config.yaml
hidden_act: "swiglu"
router_score: "sigmoid"
vocab_size: 19124
norm: "rmsnorm"
rope_theta: 10000.0
rope_fraction: 1.0
parallel_block: false
init_std_qkv: 0.0317
init_std_up: 0.0317
warmup_steps: 456
max_steps: 5797
Below are experts of layer 5 (counted from 0) of a mixture-of-experts language model. Rows are named router (the router's row for the expert), gate (a neuron's input weights, with its number), up (a neuron's input weights, with its number) and show model dimensions 192-255. Each number is 128 + 24 x the weight over its row's rms, rounded and kept within 0 to 255. Numbers have three digits each.
After each expert's rows: a language model's description of what the expert responds to. This comes from a sample of Wikipedia text that the model never trained on.

# expert 9
router:120120107170109137123118106161123131164110089117097144128134152174122118109125158116125158171107116145115128123115166142172118123150136096167106147140117100103149147171148164122117100152131141
gate0:142148115130154142153072121145148117126126111132143152118119104130111124093137123133171111107156116112085157070166129119109134124125134112136122127113105113125120114163115132112136152128169132
up0:105137121150188164139129187095120153163143111130077117136103103125098139102095069106100103144150155131109086090079156119100144158137122153140080151106138152126136153159137098168110109116146150
gate1:164150132121138110179134147144124132148140132128144129130142085099148152154111168104104133173108189100087126104102134157113127129167106131148089161125089046144159124115169129094118116120112136
up1:105094201118091104125157140136155108137115106090102161150126145113147127106137137130128160149106118130132129110129135125156102121153110123143103150148097092091174122134148113124130121132123105
gate2:159086078153089110130128152130118124164150147087127085113117128110163095124128120164135126142113157156136072093146163129163095133147158123148076079115080157121130124184135154157118101175123127
up2:101092139098124137101141123137118139156105156124119126120150121114118126117146181152158135112089162138104092156163100070109129082108169087136117133100106166133129069169165085130138112097104132
gate3:139125088109116117114137090101120138142109126106105137113153100133130121140113142130093111153167150126083137105109112192147164122149134129117134118108139111119107105126094122116147124132125130
up3:142139142142118145119148154115118144139079162122120097125174132113129153121140156143089133102116100118140135129147146135135094124136160183124097133106145142160113104132115117156103144151121129
gate4:134173108137086156139120139134120112148170123123121148137078071150125150123114120178112110110099155136133135109145139130127134180153099105102137122107171130129129118160117154167121101177162148
up4:150137154158123104121136144110141154141152146127148126118115149123130128114118078135131150092149134135132119164086120155092109076157092092114142120130146162163131168134122123140110116076114121
gate5:129127104095133103142153076110140163179107121149130107091131118133138131125137141112147133146109102136136132120087125121104131098114160141113167175112148131057120097157132147117130190143112120
up5:136120086157147159142129123149154132124116137081175126079135124154123132200124120105155082168133119121169138096119154166123089108135153160110066098143138088131143095170149141120130157140107101
gate6:107130134143107108115127117104151145133125178139123136089101113123117110107127122142156154125127145124138166146123126118135126138174134149121129143101104131132158175145138146090140156114145115
up6:138117104112113106151148120192132131103155125119124086126095077166175116134132175117170115098127106104103122104087113124133149113123106142134145141109121137150105143101104102134172132137123111
gate7:143121105132147129096107122135142109132103106143135154126165156126085155133130168164142131148157108126116121144156125140138160160126157137132148114132106104080104139175130159122122142136131161
up7:139134089122125125144123163131120113107162140134121125138110125067147091126117132171143145125154156166096130121150150125081110160175060144128155131123132102153160123150174102163130181131131133
gate8:148156135154160108132126126149132133131148104166144120106126151105154126136113115092090131136113126168089149109146139126136164107144123136145079136128115130094139127136124125126147170118122120
up8:141121069112115144102072103107146123126105143159120127132110138102125127148135068150148127127128137122126125122079115072129094120112121101128160138109111104106129147132151165120134110106080093
gate9:109139145148134142140104155126104148232130092103147137122157123123160152143121103138121140170110107132127113129140162131176119181163106119137104099119112138110100185126176166114113131115145158
up9:124125073093152145125123131137110137132156110135129091143172157098146135190101154107114151124111108130121112163132133146141101151095104109139121129148131081108099114128122146128096101084164143
gate10:138114129133148119111093087169170107122127096114150139144094158130168124140137171136125142171132140106113160141119128134126135110153132117157133103154125090114110143111138156129124172115139144
up10:120148141119114115134162181145141123157108116150131134117138111138144072163142092149144135093121109135138139132135092129070113100120127101090135157120125129129133120105138159149118139128059110
gate11:119129119124142179114112132116127141136126176083132144139180202133145131098158137134129164153099125122138126116153109167109082103113106130156121118102179134135132122148129124125095109118140157
up11:186167132118115098166127107111119115118167102143138084121097108090117076103104077101109149118095122130131115086144113144152166092112113138129159102131122093116142093124141148143117152133118100
gate12:156111167128157103134132077142152143150103134132152123141110146105151148124139145136085129122169085159116134116077154099123138153166137129146116121127133090122111171111136163151064133127126154
up12:101105122128099124118118212123152160107130131123108134154139080140120093078086117093150119137119150128164124122148129123128125133090149120128131157139149113133144107095112111124117139105130147
It responds to: Closing parentheses and table pipe separators after country codes or numbers in results tables, plus relation words like for, by, between.

# expert 42
router:166119130146140118139153144156127179151123138115095129144147156157138091107118118131112141133160120107091110126106151166161102154175113129121170122126113119100126170139156118121125102140128153
gate0:145102149159082132148125120120092096137149099151106161129166120125146070131139148205108146108148123100127175141086089102127082149165120133163162169127114138128112119148113114157126122108119133
up0:169121117134117144143133138119093139106123091078100154151139138118128120138163074088137167148142091124137138093106130153118133140140075112177121132148104117126132117138098098122105173109127132
gate1:141154134160128089129101107119102177088122092108176130105183152149134138101135107137106137117131092122109127103179101106148175176148108151089142158098157092158140120114139153144108126155122144
up1:122114118107158133137095142146124089150169157126107129136085116138145136117138099118130132142112106128080134117096124132125114106122118100117112121170137186104113158149093127125121158106139108
gate2:114095143114128161136134166166126135176150074157137148112113151148141174138126124120134163153159119167112127119126111135138108149149141113091133163103131149153120165111139150104138106120143179
up2:112172145141076113145183155096097157128123119140071140123146109116108113135134132107140124111145129086142116084139160113119132078158093126110123107150111146137110095147064186157147123157151129
gate3:148088141111133121093155099102120110176153130164113153117095119166096087151126131152144145139139128123119138167101152152100118149146098117160147132121143112097124154128129135121153142103162124
up3:081083128118135156142107115134118083107121094131151109145111130089118153171139135138124090142119081150146158120177087098127105143142121093124125128137065083156099105142120122127129130148113128
gate4:136136159151139157127089126129120150122076109115129110128095132125190153123131143120124141112127120130103136109155111167158101135189078144098121172128148111157140121136141130114116110119152169
up4:122087141117178168139100142128119181086092134101108122112121109167132159148156125199139136114114102137152117106143102120131093121174094154127078142138121162124119116171110126116117128134131146
gate5:159077142143105109105131164127136110139150071100159166119083134168136126108111130108142116174150122110118127143126127158133080133175087105137138129121113157121112126124127108128126135181094162
up5:116155123118149110113112114176141149141095135127088139164159121160126105104147110153107139088097130120126132079097144136160131141089148153163132089131114120110137118098133150114111132106144083
gate6:119092117142086116112176105137127108143112144155091133133139144145137098132138134134116144114168135113116134083123133119120103132174156126123147138092101100087140148134140137188108083118095135
up6:118068141112103111165131099118122169126120145182123139151122140137139107117095119130118115066142179102101160091106170092133093116168131129140135143096112105093152174127111137144096098140123141
gate7:166159162108138119081173151143107121173124136159137116133122128183152128148097143115139135108137122137107135116124146138131111176154116137162134187138128141133130132123140160112089114130131159
up7:138133126125177140160126147136196144157120106130116152139130120118069151130124097159093106168187131178126130133120119104126138138080148141095158117068164140112102126147090106107106165112127124
gate8:116143118131098137087133177148123188131108160129127127131170166121132129110122145120107136152133110143157104096118153159129103157108162124158139101168109132149098193107143095121129108111110134
up8:120143128152125121121141142129123114114126124147147112125128122138133117129154114154125098104104149116116140152134129129160150115097118113119158137129179154126115072129104147150156073120148176
gate9:129135133144100151137144151109129085082079132151102109123132141150094131104169136118111143117140109116137086122093145102154145094158154113108111141119129098099173144128150114134122125147109129
up9:148141119173157120105107127092109110141110143150113091103105131148168103133148129157159109117092155150175154074100118165139114135137135139180134146131114121107132114092149119143159121149120126
gate10:138106132133094104118148133139152121143114141090132123142150131135119165111167144159097132171114147156112112117185132158124134155109116146146118135118107084085083123125142103134112101112114117
up10:110184098151125118132141123142106147107112108121094140156077100104101109163106137099170116139095104129131127164101122095156113156134109113130099105050155161161115143143073144123192145123167098
gate11:110098115110082141103189104139082129094112135097108120122127122101111100151118152127150135140159163131118137174116144155149098132118096144099142109111137112151137123139120071147099143139104134
up11:149153099099133101136081103124108159141132140126121101132112131137112120174146130132109142163126140136144116128123131082148128105122120098133108080148141115108153102150081156137118123121172114
gate12:132126129131140120146107132106168160168136097130111114156125163139138105093121117128135105154132124129112134113133127148154156125089088115126138147131120095099103137120161101126182166133142115
up12:118142112121112140119165142148135094113113133119099167114118085123159193143143127095170121118098154187103124118146175114127137141138184152137105114170138141155151133132114116119128158138073046
It responds to: Nouns after possessives in biographical narrative, such as father, mother, wife, hands, childhood, plus pronouns him and her.

# expert 28
router:142123080135173129129135131154101137111151123143121133147115143153106088099136129138122147143132114167101138129108120156171145155117112081099139143139103103113086147198118145105122142143140176
gate0:130131116140134096153114081155141125108117131157074127122146122137113135073154150158146117133098105130159109125152161143167151111131118096118174136130124108142113111132143125120174116103121133
up0:106132106109145137109147145158135132122102148145114128138159110109142155091143169149093120104126128115130124155104162097129146100146123080141140151125136140138162124098130121139142136128109137
gate1:146141103140178100136132112115100144134115103176151087124189116126109158121116126148107117155129110107113134116066106086116146134147091048140130146094114144164152115142112090153143147134108143
up1:095137114119156145168127138125100113118097179146087116153137122114143108095132150134094123114124131123130124117100144079135115130166142128112167115125106111133148132146139133129141155147148150
gate2:154148139142126100149140099123123166151143148121125127108110110100117085109127136147110146153113132116111131147098129176128127162122111112146142167127139092104129138151123152129133091155114158
up2:098091142119174121116154141131128181127135180115145128117123139131106132123131143145155143133138127162112109150109150144149114159082138139153144158147136153096124111082061140137133130163102113
gate3:079129134157154137135128141127116128123139127207121079117134132119141133129118111108101099159126089176122091156096113123135171167115093085101109150121133133095148193149153129154139120137108098
up3:117137108148155126151136159139092166132088124105133183135161129124118135089147133121114126138166112133114127091107182125142127153104141099150139094090130129149139130105115134132121099157148184
gate4:143102133145101126101157114149167152131132164089143139133113146181146091109180098150124104150121117102126090145125163106105121158126134132112095134107119147125110119103150125128110076196136154
up4:156119171097141166133103183092120134162132111146123124137121125118108116111124140173116154138154136162140183142114110124164103094137156140173149096124117134119116151099121127143118168125126136
gate5:116143133130075131128109121115106128143081135072129148072133144145080146116136151156157144148097142155154119107113107133161118142131133129110112098079114116090167152129163153132139131114131129
up5:144135165156146124120106137126102134136112151093142164172117081126150110106138126117134108116143101147132115109153092083110133168147137122121150127155093107129108096122107091120151127117138181
gate6:156158129080121141176112125161133103129110114137127141107134126113139090118093152134104147104147119093103126155138149105125139116083148148155130104151114128138137145132152139109119084131113137
up6:121112112121113112148113075149106099128195113121138154128166141123126107117108131091135144139161111111123120125158156152108102111108140144125152105142141072093140109214160151096117100169121124
gate7:151122102092122131142118107145129116124099144118128181143120123163126161141128152085132119140149046152100166134070116160182114172147090101124120121109115111080087105129141184123114119167095168
up7:115130144169102099121114129114141130185114099159107101110149161110149123106125119140132167099121139079145112127135149109125139149144150120126133135162107129119153171116137082133159111113140105
gate8:095137098118135105086092111152168094104141127100084198122178144112136082098115162164127111100090134090138146104144120129114159121115166168103172122137118139143120136097127163111122108144121156
up8:146126183107112127087143116115150148179103186160144190125111105147139121149094115122116143138133127119143120120139126157123132141117136129095108138077125112095151109139114097156121137160142148
gate9:103152115105127138114136083128121119115136113158103139136149147156144147091155155146129152112151090116113118183118120105179123143104140092135145155141152074092121141144110131119142128140107152
up9:107106135127130104126126085136134117097170108167119131117113164123116110183100135111090132125153117161123145131142139147144115084127093132122126137166130127101136152187130138178105139107130115
gate10:165129106149121134135114155146150140121165143116087128113092114142136117149142123092175131141088143139151148188084090154119082101126110085112167141146088134132137144159123113099109118127134121
up10:136099114115133118125178134143108139134106117171118076150135118100142161169165107104155106120111139108133092098129092102129141121170144093092146131109158125096143148085086115169114146097102100
gate11:129132111156127136160109098136134130144127174112135124107136122142106113087152126148104118129159140126125122158106105100148124133140177105118094143137141102066119144156186144081156090138131129
up11:169114118134139129102103089125120097132137146081164163126116081148133137146141114114116137084155141127127172176083137135142131160115112092112104135106162118116149119163110153119153089099123172
gate12:116094105167127149105119130137132065120115097150137150101110124148135108135132111140118139142095135136118113167104087118149129134145142128091117151096116119134138146130113097086172112178167095
up12:105094110187123105147158104146099117119113143124116137102130120142130140116127145154128134113164111085125142143073149140125124147124124125144133171146117101132150148115110152112114149140171148
It responds to: Operators and symbols inside formulas and expressions, such as =, +, −, ±, _{, plus the you and if of instructional text.

# expert 47
router:120137165156093109103118150161149182163106105111126129083122160152149105097114153139138140158105128127111109136145133141142100143174111112136135142141098093104158137162205138140108116147106154
gate0:129129146115087123097109123144105153157151137134167147102137153128093126130111125136136111154129137172106145093137109109116099111141114130115104157113157080133164099140153117116174131155113183
up0:117155132149100098143101116153134090107109107100139133118152146101120139141148102110136160075185110119125084111109125131141153100108127125089158090072122177130110154088155134170114112085122123
gate1:134142139108064110113128110161130140136139079147136142100138166128127105111155142132160146067129118124102140158136115136136141159162096122112114092122142166122177132136160129149101111150118172
up1:128083127099204128140137104122068129146113163149093173126144106129091123116150115145119134133118120117151118165152146124113106147067170102094133122107153145073109136148078121107125159124166130
gate2:098149151109146116117103145147118147147153112112119079099126158115125120123128126159092131139102135140123130182128148148146120086139145180097124139132170097158134114152196086092126102118096144
up2:144064132134136154096101109132152144117114149161196133144178100156118093169107126121143125129156124124139182130161138126127120102098105118156096134164143093102096121155113155101163094143103158
gate3:138107084103156096138151095104130128129116102095141143099176127170154111117143144149086125139157135126112115141121136164145134150112136092098184113145145117118119129158126107146123155117094147
up3:123111140117130134161097160149150113131103107115114130145133127166120137162131143137126134150123130118123105144145101121136125118160144118130127104114111154106164133125143107097147171130081125
gate4:111112163128105133146105139156095115155138133108145126122126134133151131146111173128149150127128164140092088137108118166118126144141116142104124135147147103114102130126207133107132096134112157
up4:174110176158110158144151114160168130107128148109132123099118154140114122136142127143138143128155150118166085149119113109118130139125117136113143138105142098169106137135133127127116114113143116
gate5:137104118129143117121109148110141127137157129086165164112091122128106116133102204128158138144087140132128105165111127160139143108152132114103112118131167109124141136145137084147096131100135113
up5:126129201138131141127124121173114115147097111033139094099112115159147140110153199140156155156144129119142157137135106154091091127143163206146138119120106116119155105137146116147109170097134115
gate6:104144142140148113111154096163130170170151135130150082094104108170126112143102130116132148113136131147130129123155143192129098116102117060145093152112097110134101120155152126147155136167130130
up6:104143140084147092113122141145146206165163153126113130111119118118116108141100119173157122128122108127091122128119134158146147123125094121132144170109124125108123099148150136117143156140121131
gate7:135084107130125107140105111122142115119142147093143136145167126106106135182119121140139131173109094127136141172185144127113127097123125133142149094137110140095115125150151156136119137103065121
up7:147123122166085114094156130140144174117105108100138132113140126109104090153119141130146136149110072091114134100159142131143127117107093110192139108122110150155164161161157103150100125140109089
gate8:070114141101121163122158127145122111131136104084096166129144127187118096092105152155110161133121117122146128135092158146130161134109104148158158155136111121108119119113129139120112138108113136
up8:127119135102091098140153119138115154167175115102131118112109122153154125116109151193139160138120145130140144121154119144123101111149137105147114136105138102152138136139175136150080127119109116
gate9:107086175086161119128138121166124097133114118145080135135134104192077121101140132189143142169133123098109118156073152137163146133136132130143105139126124156073097122125120117122128125146082163
up9:117119152121141108134113165092135097144142091104125139085068120129102113123135164103143146111112122110121113188105103140125088097139116093138138170127101113151116109123132132136150138075149152
gate10:144154115146127116190064131158156127153132130131129171102116144139146138085138153138129166156112118137072132163139112132150144173190100111117146119105138098103138128137149138108112143135095103
up10:109170124115168152089143141088114131121122109121121126120149119141123103140154122140158064106137114090151090152118149080107141059106155115135127117159158073152097137134076114096143122129215119
gate11:129139147105102137131126130119112143135148151130098140175136172144158146105112119107101140184162163125154174144127118131148137166134081118099104106110116120151141171090186094109138121146123107
up11:113135141165136105109163108125125080135171159146098115115123092123112148149144106065194138115124115156143118116081127094128137120125122138071145127164142136134135144135098119160111198144097129
gate12:120132135142124146116109163155125142122125119118158088130102135135138118092116145080119181159110131098114128157138109141141157137148088110134129116184093087138125111129170122109158108129132138
up12:127130162144130145111137148168119151099108134128118067155125106094122117105130142094123162169126141106143138115111087127130126104164092101160150110116119086146151111120183141125120163117158147
It responds to: Nouns and names in sports reporting, e.g. home run, head coach, Division I, Premier, NFL, touchdown; also names like City, County, World.

# expert 3
router:128097123087165128155099127175106155160098111123080142141155155152091098118168125134158131158102123148129127157129148117190114106126130114082080131097129089098126154139117127100135141173131143
gate0:098199121138148124116122146160116114133138156102136113144166108154128129145099152133043124111105109169102090119114138109118133139126106136142168149122118154152159147150161160119126099122167091
up0:120074157107120118147174120123099108151087189137171131104171136098091114120171128149078125105134157115104097105132098071132106115091189129113144145121145184119110168105121125131099125136110143
gate1:134141108128101087155153098170138119085156103154107138109147125169161091106079147143116135105104115158132150132080150115103113119129116129112158120168174098139101127166130138119126097162140099
up1:088103165116137130089109163144108138147115147132114074113093132127141105105158161185132142072120139126131134110133120103147124126147129128142148127090116145178144143116151081147089179114114123
gate2:103112149151119102118147127106136144096104095133099122139144136144137121080141130128145107099110125146162085137095164146115140126120151133140165081134128102134118119113127151126147131105129128
up2:193074135131123131116144110139173087107142110173126151122157102120177153161122107094104126146148087075136126136123135165127107107122125109127141149099111101085119118141122115087146094127111149
gate3:098169122128158114157123074201133142128142115156130102155155161132118108150145137114163149121133118109077161122153106167135133133133159119107139114190122079090133139121122128087098144148140114
up3:152121113121120120129159197122097141140112133106158141119077104107183094097148139165083108136071133154152077132146132119143111155124176137120099131061120116118151144112135123101152137061149165
gate4:139138158119117114159123087138102151147106170120155125145143117147108127139148118149118122181095116145165096142128158082108121120133123117078121118144122109159126135125105122122126153165128115
up4:156139132121079102130148169107111099134107172126159144143153099135124115136131148150124139136152142143148109142112134084127124138133119161085114139117126106158107143141133106143104103148137165
gate5:101155160148121110133129136123118119132109102109138122110140131111104132106153107115118156131121069181110114131100113168123143096126117104133181136140076120136120139125147156103140162136106110
up5:091141099159133158093133135130116135109129094158088138110150111129150123161109115079098125122132139098128129119133132130127111146153164131169128084139173122153168123148115124168179139099137127
gate6:170140123121151122126145119147120137156143114140114105145127181069097137104139089098119132110128127161122118108136124160144122140113140157151109116143155162095137140119141134156147218117126134
up6:099125084091161142155107158172149102087120126155127108160138151137093117137159145108110156144131133144153173151121175103133139100102174120105131096135141121118118101128092121107160136126145117
gate7:095152121138136103115129111177150144141081132150127121142192122141105144164110123159112147149127146126103152092157124115139161110116147145146134141194117112124137126124080142142147096146083114
up7:096120080112147162142127146162188121132155159114127148135125094109140185149136170068119087124101114117132117130123179132120129157139120161138102169116122151129144130137132122133119108158144143
gate8:130169126115156143109109114142090166119144109116134103128152120161109131118133121115102122111112111104124095127089185155146150147141114090132148115146112113169113119135136140154148126128121112
up8:140114107090136169148121147175112137117116121094148096133134131129091125128131129093119126087144129135155100169107112145156151086091102103114129117104149112135121129128124109088137100131119156
gate9:123116146126154110144153131139108112145124116146114133116110158132140113145127162120126116117173152138123132122140153094139143134138121137127123146144147084162131133155099123122072132131153128
up9:103129133129118147107144099119142129080111175088142151104138150131136131150175152093144119165102101107118195165104168176152119115154155102148143094087094134102161134096153115124109142131120167
gate10:084092112132137090124137129131102104130117095147137183135144145122136148098143123126160140098112101136099077146168124124121160133132182105096095115111095130112125165148132123110106137136123119
up10:153124079114121143147112142139147102127180137109124112136133122123153116104114153102161118156153099099140188152142141176124148119119150104136158119150128108108145083124124102133110147149098142
gate11:069085135167174098099138103128105128152100138145115131100118159097096123096171126180140142087134165081139088122133070128133121140164126105138126122125128167113116209105109174107136107171154178
up11:133101130132121146104111088166134120126106175134153141144115137107080151137170128182177118084151123118157104096113068077137147125142142092105121102118123126131156125117129152092137105158148172
gate12:131132126140123082154126105126124112125162108149077165123135139126096151118104108122110120119115131127092117105140159098145072114126138113108069107153127117154125135095110158066175099145113102
up12:124125124122108116107114103127128131152048095082107140128110097101145084137138131163146113147107089104107162149118092103146091118140117107127143097128144109149156134133159168063160088142111100
It responds to: Hyphens and dashes, mostly the hyphen starting list lines in taxonomy, cast and infobox lists, plus hyphens inside compounds and chemical strings.

# expert 26
router:101181070144137132122123107158090142162147137120106138133122156142142084137112149098095163166158129158124124116123150145203116141130117104116142132126113097117123162151122165130074110113145160
gate5:112130137189149122131137153154147100156140087147107118172128139136126115132136136149088140123102169142154129091168152153149143108158120128150166146190093091126095175127142115125120075083137181
up5:127122100134144128130160138140118144094128145134116135119137138136150136136146117131152121127099108132133071138116146099132137114143123096132117116115097083175135119132132100135129115152150141
gate6:162121137124138106167104114113138145110157153127150122156160150128140093125145157148095135154122116119140112140111111122140129118126163148095106145165139130145134060151189120053104144143116136
up6:110108159093079098050088117122122138150137145114165113124106185113128129135133171126140120147130126113085163122127138105145110156127111105115156135115108132102141095125172122119131156142117113
gate7:142126105143137045089113122149109119118143135119097151112145127084092103159102121123120135129140063133114130123043140160122111115131120151177220130119131150106142116111147139087142141111110140
up7:102073151159109167137101147119119149152132091200125179092104170166088140145134170124114134122110117136129138131116133086144110083144128127163139120149145163133106182120111147130156119122139155
gate8:171139093133123134129107119137147160142147160114110130145135140146132167135140115099133148168119106141161126122141160131121122123101104111140106114126124082113144105101116096138135144149166118
up8:084108154149141173136148137158134123122153089137099062110126134122138148095095170133107110132138128130127139117158156153120168126132114109135163145095106149113109121161146114131109113108102137
gate9:134144088157113149147138139177123120151119124114139110143139121129116156160128128102128123158164148147122141119106156135149143110139107117143136104162107069135152100082105123113137184148132156
up9:137117117164120104115169122150134165160129082082138089126074150143100136179103118133130144146123153121106157119174090151108101147135136084108117151155114169144139105129108168124162109124141116
gate10:128146126134144111113110117148079132135161137096141133160133096150125125113131108131122144189149098135128147145142126180160146125122103115166134099194143071125114150111166141157137102121112131
up10:112149140180094117176201110120104134118133189159121137143111092153150134121101062096137121132141126127116109137098149130154145112142133136133153100124145099185125139122095140128106148104175181
gate11:119155093133087131161074112147121133129146139122133151082137139107116157113104136122160139118138141160090105139105114127149195134124162101122159177125114104169145144148198121118082139175132131
up11:193136142080121119113155082139128129121135135153127116145121177121168147124130137112121153128081114169168108150129169184096149155129135150139092144093115135150142131159142149151089172136139104
gate12:122094104117111142084130118172124131133125120152072144119125154103114113145128107111128161146155086091113176131124097083115142126133085120129120118103125108116109085116123117106137120143101178
up12:159170114175165115143135173128096150131138119136114159171120138137085098109108111128122118145126146183147117120120129108153123128166109131093140135128094127144148100135111138120143132098141142
gate13:110155124168140149140114125111112121118135124119118128132116149141157081135150164094098121111074150145124138151126132096124130098129149129104104106150086143115109197157113118143099139151124127
up13:128131122109110123129188142129100140093146149118128122155140114072119087132120069172151105137149131102108110126135153155130131120144108155102166140113157118141110118099150095101153160134137167
gate14:115109146095133140106118136114142075134137111121125129143119141104097100132150134134128101115161144146110163097160088134082155128122111135101135072133130131125135124156153152139129063116106102
up14:099122133144164124147128099139135113118124117096128104126112094092115128148126130136120135110154146126069110090133150105113170100155115153115119095119152098117114125165165120104160108148132125
gate15:103105125151098095154098139155158087102105133109117129097165157127156103134158149113133139136120161114153113157113125164086174119133143116120144123146107103093147154118150121106163143134096155
up15:100120110156133126105093148131151103115134091126112138111108157108153136154140181137121133152092131100133106128140114138127154146127160130136107124155105112127144149106161173123100138157151154
gate16:143107100112088114112159131120103090134116157183126150102138163105121168119101155120143136142083174129135151103148160137138157144131150130081131144087151104098107156119097120079126170120148143
up16:096125170084091125074171145119103085113096143110137141113163133121087164114114143147118163105110138123101120163143132101093137090124139171161145134073126158089169109126119118119147143112125130
gate17:088147134152084112131092117130121111150130092111155165143176137134130131167128137131133151147151128103067133116084134135161137111130123067166178113117160088131128135094123151110111104123139125
up17:149102170149183157116141107116129174098120115109113151150142141110112089128110074147139111126098135112140173131167141163121097132137114168126119154120133153126086123108099120132090145123118123
It responds to: Middle pieces of split proper names and foreign words, like J-ed-ward, Qu-inc-y, plus units and numbers in spec or stat tables.

# expert 31
router:122115143117150133137135118146126151178102095118082124111127155148118128101170172129106174096147113173139099123129156143175107153125139130140153105140114124093123155140182147090108125149085182
gate0:132122111173150127116115114157101141104129106141135123101135138100103130117145125095104158101143108141099151119131109156126099107142107083118144164184069107118147149127124105143110154104093125
up0:101117138111113154147114129113123139099189151154131160166155132140123105116108126122170135145125134099143095154182156098101113106127140129125127132128130096119111129158094159137122145127152163
gate1:120161126084125101112181142120093102125135125186057097155114113133155082137127153145126141141110120154119161107134142161101137191099144137142119125120089143115185124128110138082093125126129142
up1:130126089132114175113142079106123143086165137097147155096144131147122133099155113153167092103131086157117124100143107141123146133129107134144132125139133133132100113166082173095094160165147139
gate2:148170149135161136119123126164106100147105099103108139133114122101106115133137131116152150130158131149157130124094129126138078151154144133106128121111121154125166161149167141074135072138102087
up2:108128127209138113140093134153212144090137127149126136115173126133108143091161095119125107124156162145132118129095138109118139108127110120139124067094122107111105147144066110132106164109113096
gate3:137084158182098105126114092166134171136142122185094152112175130098121129105120157139112153133127123113124112150090134125118103145149107154090133139143165102100131139119188115155126129111088134
up3:110140123117126166085170133097178114087139134129104138099160140183118147097133099124133099077156095130137134104144132093131121158067169095112142118110144172161164132105140135168103140141111156
gate4:133067115114108135135132124132105173131152144123122122121117090146101084128096128144160121075111121146130093137134141120145117131166123153134146137113117145136106084116115111129075146177120135
up4:129143090130134142126088095100139102072104153164099136172106155141150118096132137131136102158119159124129103173127128148103091099144080083114136147108112104137143144148121080156138107112158130
gate5:085154155152114143132119137137131126136109153113121122153150148122122116131130116107154155099142149145087122144111137151113084150162103126131120161110099118146106125120146100098141137128105159
up5:124156141142137137150150143150142127162121130151124107126159121127141114105131087116149146125162154134082125143149151149128090122154123117118072154116077138093148141104120146104140105132095176
gate6:133142131118105101138150126090098132105098120102134148179103126115064141152153157143133140096149117125129147131159124111146106116131139104117162118147118109131132115103106184154124122140092143
up6:104134134130109120138162128124111146144100103112168138128130115141090119093107132125130119104133132100115142129159087118135068110141156134108119148145084145114140145115153148168121103148105143
gate7:117165112148144112128155092121113118101135152148127138123103098143130153147109119117187088167144141129142087101156129167202120154147092086147124138168149125112112142146100147112146134132147120
up7:116115132107142152144139116132142128162136101084128100118119128133104156159160124122116175136101119119153126141133089154166170108153144148123087094122150151140098138123127076106111167091119168
gate8:115160157149098131148115136110125111131071134138132120121130114131111139137162201100114133113111142137111114133139163165162124115094140133141144135182105116150126163144149120078126070122137143
up8:153098097155132141135158107136134122107091154132075133083099107138130142125129150135097127088144106140124129129105131151111148097156160155156137147129141143132148180107131100121163074121097141
gate9:130130133140127134146124076116113127158095099150092124125120142086132149122133136147098124128133174136147097138126071106128140117097139105141116186099084108090092152139160108138143123111118130
up9:148068123123144115164117151126104157168109156130130134091138135142112139104190086131125148099134080133134114121116130142158162100155114121129153126111163125178094113110114140143123152155092152
gate10:146107128118136137139100140129131128128116101145128083113162126124139142141141116116128115129106169124087146158118127124115109158094160135105081135082136125102128111124138216117130119131065143
up10:121091136140120121101141113140110096120167132126135100125103118142147144169117086133159119113134149134121095098158134127106118104112097137127121148152136137086113135129102152141088165125191220
gate11:189119136062114094142095108095117147134080166127175107112097128152126145161183133145136112122097112147134111104143155138115105130138140134134178109103160131113091105139159184138141107152134109
up11:146103105147119127178160105142113116131090163125141140101104114170101119116101160137177136136178139112138151157126125105159121086131118102149111106152128174089120147119143128120142126146169166
gate12:121149150141155135100134147108142157119086088112113160177163117128104097077103138093154115155104140127083140153100101176142136127129119151131126149140152122138126141152141070124093143142114139
up12:168126098131145142143125099113130078119152164169128119096058134098150139157124095159158142094103136115163107140106138105109114100117109133112093162128160135124134127147094087141137132115137106
It responds to: Nouns and adverbs ending a clause in narrative prose, such as himself, themselves, subsequently, again, office, club, campus.